Weights of a small mixture-of-experts language model, trained from scratch on English Wikipedia.
Size: 19 layers, width 192, vocabulary 4096, 20.4M parameters.
Experts: 32 experts in each of 19 layers, 48 SwiGLU neurons an expert, 4 picks a token, a sigmoid router.
Below are experts of layer 2 (counted from 0) of a mixture-of-experts language model. Rows are named router (the router's row for the expert), gate (a neuron's input weights, with its number), up (a neuron's input weights, with its number), down (a neuron's output weights, with its number) and show model dimensions 0-191. Each number is 50 + 15 x the weight over its row's rms, rounded and kept within 0 to 99.
After each expert's rows: a language model's description of what the expert responds to; "comes after" lists some tokens at least twice as common just before its tokens as in all text. This comes from a sample of Wikipedia text that the model never trained on. Tokens count by the router's weight.

# expert 19
router:69 61 90 58 45 52 64 32 56 40 35 57 61 93 60 36 74 39 33 36 37 44 47 54 58 51 59 76 45 46 47 50 56 39 31 21 29 20 49 57 45 53 45 51 43 41 33 66 48 50 53 48 67 54 54 27 43 48 53 42 47 32 29 45 38 55 63 46 51 68 32 63 24 23 73 65 42 80 51 51 51 53 73 82 37 69 76 76 70 52 54 45 31 41 60 38 58 57 71 29 21 56 63 33 34 52 57 22 49 55 69 63 43 43 47 67 61 45 66 68 42 27 50 47 52 65 42 58 19 33 69 48 28 37 35 46 49 52 40 52 51 52 36 67 34 34 35 53 75 58 56 41 48 61 22 68 69 39 50 56 67 35 55 49 52 35 45 66 50 44 36 60 42 45 56 83 34 44 34 59 63 56 85 49 38 41 30 36 10 18 77 44
gate2:40 46 30 47 45 53 29 27 36 39 66 26 22 53 57 55 63 51 40 65 50 53 49 45 43 46 32 48 35 42 63 55 22 51 34 51 63 33 44 67 38 54 65 21 69 48 52 73 39 45 30 62 47 49 43 37 57 52 46 42 70 65 48 41 50 80 51 50 60 59 55 68 62 57 61 74 29 33 74 56 67 37 24 43 35 54 70 51 32 41 91 42 41 35 75 23 64 41 83 60 35 71 45 41 48 49 35 65 39 77 66 65 50 60 44 75 69 64 37 66 31 14 64 60 24 55 41 43 64 55 45 48 47 73 73 37 57 69 64 24 38 32 46 55 54 58 66 68 51 56 52 47 75 58 30 45 38 29 66 28 45 57 19 40 61 50 33 38 63 40 26 48 47 65 48 43 40 96 37 66 24 34 72 70 58 33 59 59 56 34 66 47
up2:68 69 31 63 56 80 41 60 55 50 39 56 38 70 39 69 47 73 54 54 75 29 53 38 38 50 48 47 43 56 45 52 76 73 71 61 29 40 52 47 54 20 41 32 71 68 41 39 51 22 47 58 33 73 57 28 73 53 69 97 57 05 30 46 79 41 43 33 38 46 57 51 33 55 88 52 43 46 73 34 51 51 58 58 49 67 61 36 53 56 52 40 39 88 23 25 35 43 35 52 51 34 61 39 27 63 51 54 67 59 60 36 40 69 37 64 53 38 66 55 33 40 38 46 91 42 40 42 46 48 48 43 58 44 23 43 33 59 56 31 24 50 33 64 53 42 46 52 66 62 60 46 48 35 59 57 50 48 44 04 45 77 34 63 46 71 72 64 55 54 59 51 59 59 43 48 36 45 66 26 50 34 64 38 54 63 44 66 47 65 43 33
down2:45 37 62 73 48 46 42 45 23 56 70 62 70 76 80 50 24 61 53 37 18 52 20 76 45 27 53 40 59 60 33 38 39 79 51 35 55 52 36 57 41 65 46 81 44 72 43 39 45 54 60 63 63 48 64 40 54 45 50 46 56 34 66 25 52 76 51 65 50 31 74 58 43 26 51 58 91 45 36 66 48 19 54 71 54 59 46 37 15 64 40 48 37 83 48 46 78 43 42 70 43 60 67 39 54 19 35 44 37 38 60 49 68 46 62 43 47 48 42 74 47 58 56 35 06 49 46 60 53 35 65 52 35 57 71 43 68 46 59 55 50 51 52 23 32 50 70 72 39 35 66 78 41 52 57 69 61 33 40 48 40 57 69 64 66 52 55 40 53 52 40 45 34 40 49 64 35 69 38 65 88 46 23 55 36 40 62 30 69 51 41 55
Description: Table cell starts. Capital initials and numbers starting table cells or words, after pipes or the, e.g. D-ance, 0, 18; also having.
comes after: " |", "|", " the", ":", " a", ";"

# expert 24
router:34 54 63 64 65 41 69 80 53 46 65 28 73 51 77 73 59 56 41 45 61 61 72 48 32 15 31 49 51 40 21 51 61 72 39 63 48 53 34 99 64 96 61 40 85 57 74 52 47 48 80 34 42 60 37 57 58 40 56 48 38 56 69 41 34 53 54 21 82 35 40 51 43 37 37 65 60 36 31 40 59 59 74 30 52 52 48 28 74 25 66 45 46 48 68 61 43 47 28 45 63 57 58 47 69 35 29 59 55 56 55 33 57 56 45 34 54 65 39 34 98 38 72 30 56 38 44 46 32 66 53 43 38 73 57 53 44 52 76 23 45 41 58 54 49 51 35 25 56 56 72 42 36 53 52 59 64 49 58 39 49 28 37 66 61 70 65 59 55 39 41 32 38 34 53 43 37 54 37 44 47 46 45 57 60 67 49 38 30 68 64 39
gate1:54 76 47 48 62 70 30 43 78 51 40 12 21 47 40 56 38 33 55 68 70 65 65 61 42 41 67 51 64 57 41 83 47 62 65 38 48 69 46 55 57 67 45 52 57 64 50 80 48 78 55 63 08 45 49 40 49 52 16 50 45 40 43 38 39 82 45 21 42 22 57 30 80 55 61 45 48 43 63 59 14 27 53 72 21 60 48 37 79 51 84 47 35 65 20 42 73 43 45 44 66 56 54 54 33 63 46 68 51 64 32 72 39 30 72 57 55 39 42 67 46 31 49 25 57 49 37 24 62 54 69 45 31 64 44 54 42 44 68 47 35 76 45 64 43 57 54 68 65 46 50 38 35 53 32 46 43 60 34 65 58 64 50 64 30 37 35 51 33 61 62 50 34 55 45 83 27 55 58 44 56 61 43 74 39 52 69 43 50 59 54 44
up1:43 52 30 46 19 39 80 63 32 41 52 77 68 53 52 61 57 76 36 38 56 31 42 51 56 39 40 72 46 23 52 38 54 26 49 67 50 28 53 38 22 45 43 44 55 38 61 17 60 19 60 39 42 48 38 67 40 39 67 50 59 55 55 55 67 29 41 94 44 58 31 58 33 38 11 44 67 59 37 32 80 81 29 36 59 55 81 59 38 55 47 49 58 37 47 58 49 77 43 49 43 36 49 46 77 47 58 38 59 49 67 34 65 53 32 51 29 54 77 33 58 55 53 76 48 51 41 41 58 56 52 29 93 35 43 18 57 57 30 33 28 60 41 44 47 51 62 34 53 72 45 50 54 48 49 52 47 36 62 43 38 26 61 44 55 50 50 68 62 37 37 37 45 47 66 17 63 49 38 62 29 36 56 41 57 49 27 78 49 28 48 79
down1:74 64 67 49 49 35 70 44 49 18 73 25 89 41 45 49 41 28 63 87 59 43 62 64 56 18 46 33 62 53 70 60 46 60 30 55 60 35 56 54 38 49 50 48 87 68 57 66 71 35 44 35 14 49 25 50 38 31 52 19 53 93 54 53 39 49 35 30 63 70 48 39 36 63 75 59 53 65 53 59 76 44 26 48 48 43 46 47 32 55 54 45 44 43 56 28 41 46 79 48 59 31 76 42 60 42 45 34 59 44 48 26 73 67 62 00 64 44 35 53 62 31 59 49 40 39 50 41 56 57 50 52 35 60 51 27 29 55 44 43 74 61 53 46 71 64 54 43 47 47 83 33 67 52 41 32 57 56 45 65 47 54 44 47 24 33 78 58 48 65 56 70 46 47 61 65 46 46 69 65 54 37 46 58 68 53 51 31 57 35 53 32
Description: Hyphens and pipes. List-starting hyphens, pipes in tables, formulas and link text, the word being in absolute clauses, and pieces like ne, les.
comes after: "\n", " is", " 0", " as", " ", " with"

# expert 21
router:56 45 41 59 44 51 56 43 56 24 23 32 72 51 28 26 52 50 39 53 60 45 41 46 48 44 27 58 39 59 46 54 59 67 49 58 55 36 95 49 53 66 56 51 61 60 54 44 74 78 70 53 42 53 53 25 50 52 49 61 33 31 41 49 46 44 76 36 83 42 20 53 44 57 56 62 44 60 45 36 60 47 50 37 39 45 50 58 57 38 61 23 60 44 34 41 31 42 53 37 41 60 43 37 73 70 52 52 43 67 67 58 51 74 36 54 45 62 50 46 36 28 36 18 67 11 71 52 10 11 58 49 44 30 62 48 17 63 35 16 38 55 35 39 24 50 38 55 80 28 39 55 52 44 60 64 42 27 31 39 42 54 49 45 41 67 51 54 76 53 71 20 29 64 46 44 23 94 53 45 61 50 57 71 63 34 46 40 55 69 65 49
gate2:48 41 17 51 65 44 65 48 51 43 08 48 63 61 40 28 41 45 38 27 63 28 67 56 43 66 56 49 67 39 47 46 54 53 29 38 59 33 70 40 55 27 64 42 58 36 35 41 34 58 64 60 89 38 32 45 46 60 66 61 33 37 56 57 46 41 79 34 50 25 66 06 54 62 50 15 32 44 47 54 63 56 71 18 26 36 32 28 40 14 88 39 43 52 40 30 39 56 43 21 34 36 60 56 64 68 37 64 42 44 64 49 58 51 22 22 40 63 54 44 26 41 54 49 44 16 54 48 44 57 63 55 67 49 58 73 59 63 32 48 50 47 66 56 53 52 30 70 47 35 37 37 58 52 45 63 43 25 50 41 56 40 41 43 42 64 50 51 52 40 47 44 46 45 37 67 41 44 60 38 59 60 77 35 54 44 93 48 67 54 48 17
up2:34 29 37 41 50 54 19 52 51 54 66 69 38 53 43 72 48 35 57 43 60 23 61 45 39 70 78 44 36 47 71 44 60 62 28 33 40 66 78 55 57 45 44 57 82 38 30 50 42 63 39 51 75 52 52 55 60 51 56 83 40 48 67 32 30 39 73 33 37 20 65 32 55 46 40 31 59 26 51 67 68 22 48 36 26 40 28 39 32 26 69 64 33 58 42 55 43 72 50 56 28 34 61 71 35 56 45 47 38 34 61 58 49 43 28 42 57 63 54 72 26 67 70 61 31 07 49 24 57 66 59 46 67 41 62 72 59 52 56 85 57 37 69 63 60 61 33 63 60 52 32 37 52 45 61 60 67 45 30 37 64 61 46 49 23 43 47 57 60 40 25 51 44 54 46 59 45 51 64 62 55 41 54 46 70 67 65 36 34 75 59 07
down2:53 67 36 73 34 45 68 44 59 50 56 50 21 19 72 60 49 62 71 82 56 64 80 52 30 55 75 53 33 42 56 58 49 52 60 40 38 43 57 39 38 75 53 52 55 34 25 50 72 68 33 32 64 86 50 31 49 21 50 55 65 19 60 75 57 33 51 52 70 59 50 63 34 09 24 47 56 60 38 62 36 21 76 56 53 49 48 65 45 43 40 41 52 56 50 58 51 58 45 53 47 52 57 47 72 78 41 64 54 60 48 46 59 74 52 62 47 36 52 33 35 53 54 51 41 76 43 44 39 58 72 35 66 49 46 61 60 40 69 40 61 44 39 23 42 53 38 49 81 83 47 41 63 68 65 58 43 46 19 57 69 43 49 43 62 54 32 74 54 58 57 13 47 55 75 59 52 52 25 82 20 33 50 41 75 35 58 66 36 57 34 68
Description: Commas, possessives, hyphens. Commas after words or numbers, possessive 's, hyphens, and clause words when, where, two, see, as in girl, and group's.
comes after: "\n", " 201", " United", " 200", " 202", " is"

# expert 15
router:82 46 48 74 66 38 53 34 57 69 69 38 45 39 48 41 56 52 58 47 23 38 38 56 64 52 59 56 54 63 29 64 60 74 34 74 30 62 40 18 39 53 37 38 44 52 67 24 36 61 38 64 48 67 63 40 48 47 61 34 51 51 26 56 32 68 82 49 50 42 26 69 57 41 37 67 72 58 63 71 65 32 58 36 31 59 42 31 57 53 38 47 45 22 45 21 44 57 52 61 74 41 32 44 58 57 50 36 46 29 62 43 63 69 30 71 42 65 62 42 34 33 68 60 34 23 68 56 18 48 73 56 56 52 44 24 49 83 36 37 65 40 46 48 72 34 46 41 78 56 41 63 40 66 36 39 34 05 55 54 75 63 63 43 54 39 71 52 56 28 48 41 49 48 56 32 33 51 68 64 24 36 52 67 65 53 18 69 22 54 55 62
gate1:61 39 48 43 38 57 54 47 50 47 48 64 31 79 81 66 65 34 32 50 61 83 77 52 50 52 32 48 74 60 34 50 68 37 60 36 15 53 23 29 51 52 71 19 66 63 64 55 58 45 50 34 54 71 48 55 72 31 51 55 53 54 52 54 86 41 62 53 47 41 23 39 39 65 49 60 45 32 36 39 29 42 69 56 70 53 17 31 72 39 66 65 35 41 59 36 59 52 61 50 67 56 30 43 75 49 57 39 41 56 12 61 56 23 55 62 36 58 25 65 58 32 31 68 58 63 27 74 44 66 37 36 41 56 58 49 67 50 36 64 64 57 50 53 30 59 42 45 61 58 37 56 67 32 32 63 43 53 29 85 68 45 35 12 51 65 77 68 45 59 58 63 06 57 60 46 43 51 49 37 62 47 46 29 42 52 48 37 64 35 44 69
up1:63 66 96 48 44 34 40 45 36 61 32 72 82 36 23 56 50 46 60 55 21 28 18 50 44 54 47 33 34 46 58 57 29 54 34 59 45 61 54 78 62 64 48 46 48 14 69 57 49 36 13 08 41 23 52 17 49 59 67 57 74 56 66 66 24 52 38 34 41 64 49 74 21 38 80 49 52 67 39 41 64 29 52 44 32 80 93 90 43 65 55 38 50 38 56 47 41 56 59 58 49 55 66 59 43 31 68 56 62 38 60 45 45 40 62 43 58 27 52 44 51 60 56 39 54 27 43 42 46 48 60 36 56 57 35 34 49 37 49 59 37 16 46 43 41 41 41 51 79 53 44 52 40 70 58 42 63 47 58 62 53 63 54 59 53 38 43 43 55 34 47 42 47 55 61 59 45 75 79 73 49 55 43 67 52 53 45 33 35 61 43 27
down1:46 32 47 32 36 44 64 56 23 56 63 37 35 59 74 66 40 35 72 23 48 47 47 55 48 56 56 45 36 51 61 31 29 65 37 73 28 62 68 43 49 51 67 88 59 54 58 43 49 34 51 63 63 52 50 56 34 51 39 54 43 52 50 60 37 56 54 48 43 50 53 73 53 50 19 68 50 49 70 42 48 33 68 44 64 65 63 60 30 62 38 29 24 11 71 51 50 31 53 46 51 24 44 35 64 59 29 52 52 66 56 67 55 70 33 63 60 35 40 50 58 54 67 36 58 66 71 96 45 40 65 48 51 49 31 34 41 45 78 37 39 39 59 90 79 36 54 21 43 40 12 64 60 61 37 45 51 43 69 73 31 51 69 72 49 45 64 49 24 60 66 39 46 80 77 70 16 49 58 57 27 51 55 39 30 43 72 40 48 48 65 50
Description: Verbs after subjects. Main verbs right after a subject or biographical dates, chiefly was, took, followed, also, plus table-row line breaks and the.
comes after: " |", ".", " he", ")", " it", " He"

# expert 12
router:61 53 68 51 56 14 47 28 80 52 42 32 18 57 64 42 65 41 36 67 43 41 54 67 41 55 42 38 43 54 28 78 58 48 42 96 59 42 47 40 54 31 63 46 43 28 47 34 27 34 43 55 69 55 87 41 31 49 20 39 35 49 53 51 48 69 40 47 77 61 34 58 37 49 69 60 53 58 55 39 57 39 49 52 70 50 67 38 27 29 39 49 50 12 48 31 74 21 79 26 29 60 41 28 58 54 30 18 38 49 50 38 35 38 50 45 59 44 60 56 47 22 41 28 43 51 44 56 45 44 74 55 34 40 39 46 35 54 44 72 44 55 09 72 26 39 59 53 70 53 74 53 36 58 58 62 52 53 52 47 61 36 61 36 38 63 48 53 46 35 46 62 56 26 62 52 32 28 35 48 58 54 48 47 70 28 40 48 69 24 57 15
gate1:45 22 49 59 36 49 82 49 60 30 54 11 62 48 39 49 79 51 39 65 59 25 40 69 32 48 67 41 76 43 54 26 77 48 47 48 18 42 70 40 23 47 49 51 48 60 32 59 55 51 51 46 19 76 30 39 38 51 42 44 66 37 46 64 48 34 66 37 65 41 40 34 25 45 72 47 16 60 31 80 34 52 49 57 33 56 56 39 53 64 44 39 60 73 52 50 58 57 38 48 72 32 42 67 54 29 81 39 62 54 48 44 62 49 64 36 41 55 64 40 23 54 71 67 07 44 88 49 25 21 45 46 23 44 40 46 32 48 34 48 48 76 24 54 58 45 48 44 55 48 52 37 57 48 75 56 51 63 46 67 40 62 59 62 39 50 06 45 43 70 47 64 50 34 62 46 22 40 39 70 52 69 44 59 51 51 52 52 49 58 73 59
up1:48 76 52 48 71 16 25 33 48 59 40 59 45 75 46 63 50 47 51 49 48 79 39 64 62 52 37 77 38 64 54 79 49 82 36 67 76 53 53 65 65 77 59 75 46 38 47 34 60 29 48 63 70 37 74 62 46 73 27 52 46 45 53 37 32 49 32 42 48 57 63 81 62 32 48 38 72 54 43 32 55 42 36 37 71 42 58 42 30 37 78 59 52 16 50 40 36 30 44 30 35 70 47 18 34 59 22 46 32 45 35 39 43 57 58 35 68 51 50 44 48 22 38 40 90 42 33 63 54 57 68 48 73 43 48 74 58 39 33 63 58 43 54 33 22 66 69 44 51 45 53 51 47 66 43 53 62 30 43 42 93 57 56 36 56 57 73 50 45 19 57 48 42 52 36 49 68 26 61 35 42 47 31 58 66 55 41 58 29 57 32 49
down1:50 45 62 76 17 60 66 78 63 29 38 32 75 50 33 31 57 76 47 39 53 31 70 67 51 16 74 58 51 37 50 26 69 40 59 17 36 43 56 61 44 38 36 64 41 41 66 33 72 33 49 44 57 65 45 54 54 23 54 43 64 49 55 53 49 40 60 60 61 21 42 49 37 59 43 43 04 62 38 61 75 43 42 47 26 46 56 52 57 72 31 35 57 63 57 68 62 58 43 59 60 28 49 63 57 43 60 31 39 30 76 57 67 41 63 41 44 75 63 33 31 70 56 71 42 37 89 72 40 52 48 44 22 32 74 62 35 39 37 44 51 69 64 63 53 40 43 32 58 62 25 48 52 44 77 48 66 76 50 57 39 53 49 40 48 56 27 45 54 66 49 38 59 18 68 31 50 57 56 61 70 39 51 36 71 69 61 34 41 72 71 50
Description: Dates and numbers. Day numbers and year digits in dates like February 5, or 192(1), plus capital initials F, L, W and word-start pieces.
comes after: " |", " the", "|", " a", ":", ";"

# expert 20
router:57 46 50 39 63 37 95 76 67 44 41 43 73 55 60 45 52 79 70 42 57 47 60 66 45 41 24 35 63 49 48 79 59 57 23 40 66 42 45 61 25 46 58 67 73 56 57 39 53 49 75 47 51 61 35 31 57 70 69 60 53 44 51 21 59 54 45 19 56 71 49 78 65 51 44 54 70 61 51 76 54 15 64 33 55 20 63 35 36 51 62 72 72 42 87 36 38 51 54 38 62 59 48 55 57 64 45 56 48 47 47 34 42 52 45 41 31 52 25 15 68 48 71 45 38 51 68 46 54 15 93 45 43 60 47 17 35 39 57 26 24 48 42 39 34 57 46 37 51 34 22 60 64 56 48 66 36 60 64 59 49 44 57 60 45 63 54 52 60 57 52 73 61 41 59 60 37 51 34 56 34 27 53 62 50 37 42 25 21 68 59 42
gate2:52 39 55 50 36 29 77 43 35 52 43 70 40 35 55 49 56 45 53 37 55 54 51 24 33 43 65 37 60 42 52 55 44 45 65 72 50 32 56 62 57 27 22 35 47 65 46 49 37 62 57 39 54 49 44 59 51 60 45 49 47 46 43 67 59 34 28 70 67 70 59 67 43 72 58 51 38 39 49 79 48 57 26 45 18 38 47 61 29 46 62 55 78 64 28 34 68 80 44 76 64 41 54 57 74 49 25 20 58 18 17 62 20 49 59 45 48 35 59 35 49 68 53 53 59 52 84 55 39 44 80 39 43 57 68 42 64 44 26 71 44 47 55 47 61 42 50 50 52 11 26 61 75 69 62 51 45 60 44 42 25 12 42 45 29 49 30 26 62 53 49 84 54 42 51 33 62 55 49 39 32 46 44 43 30 27 44 54 59 29 94 60
up2:52 16 64 46 28 23 75 39 44 51 42 67 41 30 68 49 56 37 55 37 43 55 61 16 48 36 70 40 51 49 53 59 40 53 78 72 50 42 59 72 54 27 28 34 42 62 44 39 32 58 46 54 45 58 53 42 34 52 38 47 52 54 38 58 38 28 24 67 61 57 62 74 52 80 52 54 49 47 39 52 55 66 31 64 26 38 65 53 37 52 61 46 60 59 34 54 69 78 50 79 47 30 60 67 58 41 21 19 48 08 28 55 38 60 51 48 55 35 53 47 40 56 73 59 63 61 66 64 42 50 67 32 53 54 50 37 61 39 37 86 50 48 57 52 71 45 61 50 52 25 20 53 63 52 86 46 51 57 42 41 53 02 55 40 20 38 38 26 36 71 48 76 52 48 58 28 77 42 35 22 41 49 48 56 41 36 38 58 50 24 69 64
down2:66 64 41 50 45 56 37 29 40 60 34 55 59 21 55 35 61 51 70 68 39 56 52 33 43 47 31 35 19 38 56 39 55 58 59 65 46 46 55 60 51 68 50 45 41 28 67 31 47 13 58 47 41 61 61 36 38 39 50 53 56 36 73 46 20 48 44 56 72 55 62 78 70 60 72 69 48 44 64 52 42 71 55 50 34 54 92 51 25 49 36 33 42 19 29 46 43 62 78 58 60 54 66 56 73 27 25 21 43 71 61 75 54 60 64 29 72 56 36 42 46 35 58 38 67 43 91 44 60 48 43 75 56 52 58 35 31 57 22 49 44 45 73 29 53 67 49 37 54 69 40 62 27 26 42 77 62 41 39 62 67 44 65 44 62 43 59 49 61 75 27 76 45 64 65 50 53 33 72 36 36 50 65 44 53 29 70 40 39 24 38 35
Description: Articles and table markup. The word the, table pipes, and == or === heading markers in Wikipedia markup, plus some word-final pieces like et, er, ation.
comes after: "\n", " of", " ", " in", " 0", " to"

# expert 25
router:52 66 54 33 79 75 26 48 55 79 39 77 70 61 16 47 68 62 58 56 14 72 51 67 62 45 75 43 57 40 24 53 42 25 54 66 49 47 43 56 36 48 79 41 67 38 42 54 60 53 53 35 50 52 57 38 51 63 74 59 60 43 78 48 41 70 41 49 41 45 55 14 52 45 44 65 48 53 58 35 61 44 59 46 80 54 84 63 46 66 50 56 39 49 46 28 47 41 48 57 52 53 45 42 80 46 60 52 53 50 54 40 63 66 40 45 73 18 60 39 47 51 82 41 52 54 52 45 43 53 48 64 55 36 00 75 70 41 30 62 30 25 27 78 70 40 38 35 57 35 63 58 49 49 56 45 51 37 55 62 54 27 47 44 76 39 29 38 40 28 66 60 64 29 53 50 64 46 55 42 57 62 21 44 78 67 27 59 42 31 72 69
gate2:66 70 52 83 48 44 72 47 63 13 30 62 69 54 19 51 24 42 44 32 34 42 50 68 36 28 56 41 62 41 45 53 77 69 21 32 44 55 68 37 47 64 34 32 33 37 46 54 54 33 72 77 66 53 47 25 41 21 41 59 34 29 34 55 64 16 40 48 67 29 63 59 51 37 51 50 40 68 52 70 32 33 60 37 42 35 70 56 73 47 44 73 63 41 68 59 61 34 48 59 74 43 35 50 85 41 36 70 48 52 45 45 80 45 70 57 61 70 45 36 42 52 37 43 46 75 55 32 48 48 48 46 39 52 60 65 27 58 51 69 40 38 52 66 39 46 75 39 56 35 35 59 78 20 57 63 54 43 49 70 47 54 37 46 92 65 25 44 41 45 59 65 47 43 43 46 45 63 66 35 57 33 40 55 51 30 26 31 34 72 54 33
up2:57 52 44 77 85 47 51 48 40 34 50 36 66 62 36 47 36 60 48 89 78 84 52 41 40 48 36 50 80 69 61 38 49 61 20 51 44 55 53 58 54 28 28 85 77 63 46 74 41 71 57 62 39 70 52 40 38 45 60 72 47 38 55 48 53 37 23 37 57 43 73 95 38 65 28 46 51 60 54 59 57 55 57 43 51 47 40 56 80 55 70 50 72 43 55 61 44 51 57 65 92 52 62 61 45 58 53 73 45 52 41 54 26 57 57 64 39 66 20 66 67 56 64 56 60 53 56 40 41 56 12 75 48 57 63 30 52 59 73 46 33 66 41 59 57 44 55 48 52 36 62 23 36 46 37 42 63 50 69 50 18 85 42 64 61 43 67 53 63 52 55 45 75 74 54 57 43 63 44 46 54 28 45 54 63 38 47 26 54 52 39 18
down2:46 37 39 00 38 42 87 28 40 81 42 59 46 48 78 70 73 53 49 49 39 30 40 37 48 77 54 50 37 64 34 64 57 57 51 67 27 52 14 51 26 54 69 30 53 42 54 55 65 55 45 27 20 75 52 54 72 63 42 48 52 60 68 53 46 65 52 45 42 69 29 32 28 54 49 58 59 48 54 53 39 57 57 57 36 66 45 39 56 53 48 38 31 52 57 46 60 55 44 43 35 50 59 51 40 53 40 40 63 68 61 63 55 67 22 57 48 37 58 54 35 40 37 48 43 53 30 51 38 47 60 46 43 56 55 46 27 73 49 38 54 56 36 00 67 46 39 46 46 56 38 36 43 58 56 48 49 53 38 51 58 56 12 66 40 47 61 35 60 52 51 45 45 47 56 48 55 35 24 49 50 48 50 59 20 78 57 46 75 50 49 81
Description: Word-initial stems after articles. Opening pieces of words after the, of, or hyphens, such as dra-ft, ele-ven, Dem-and, com-es, and decade numbers 196.
comes after: " the", "-", " of", " and", " in", ","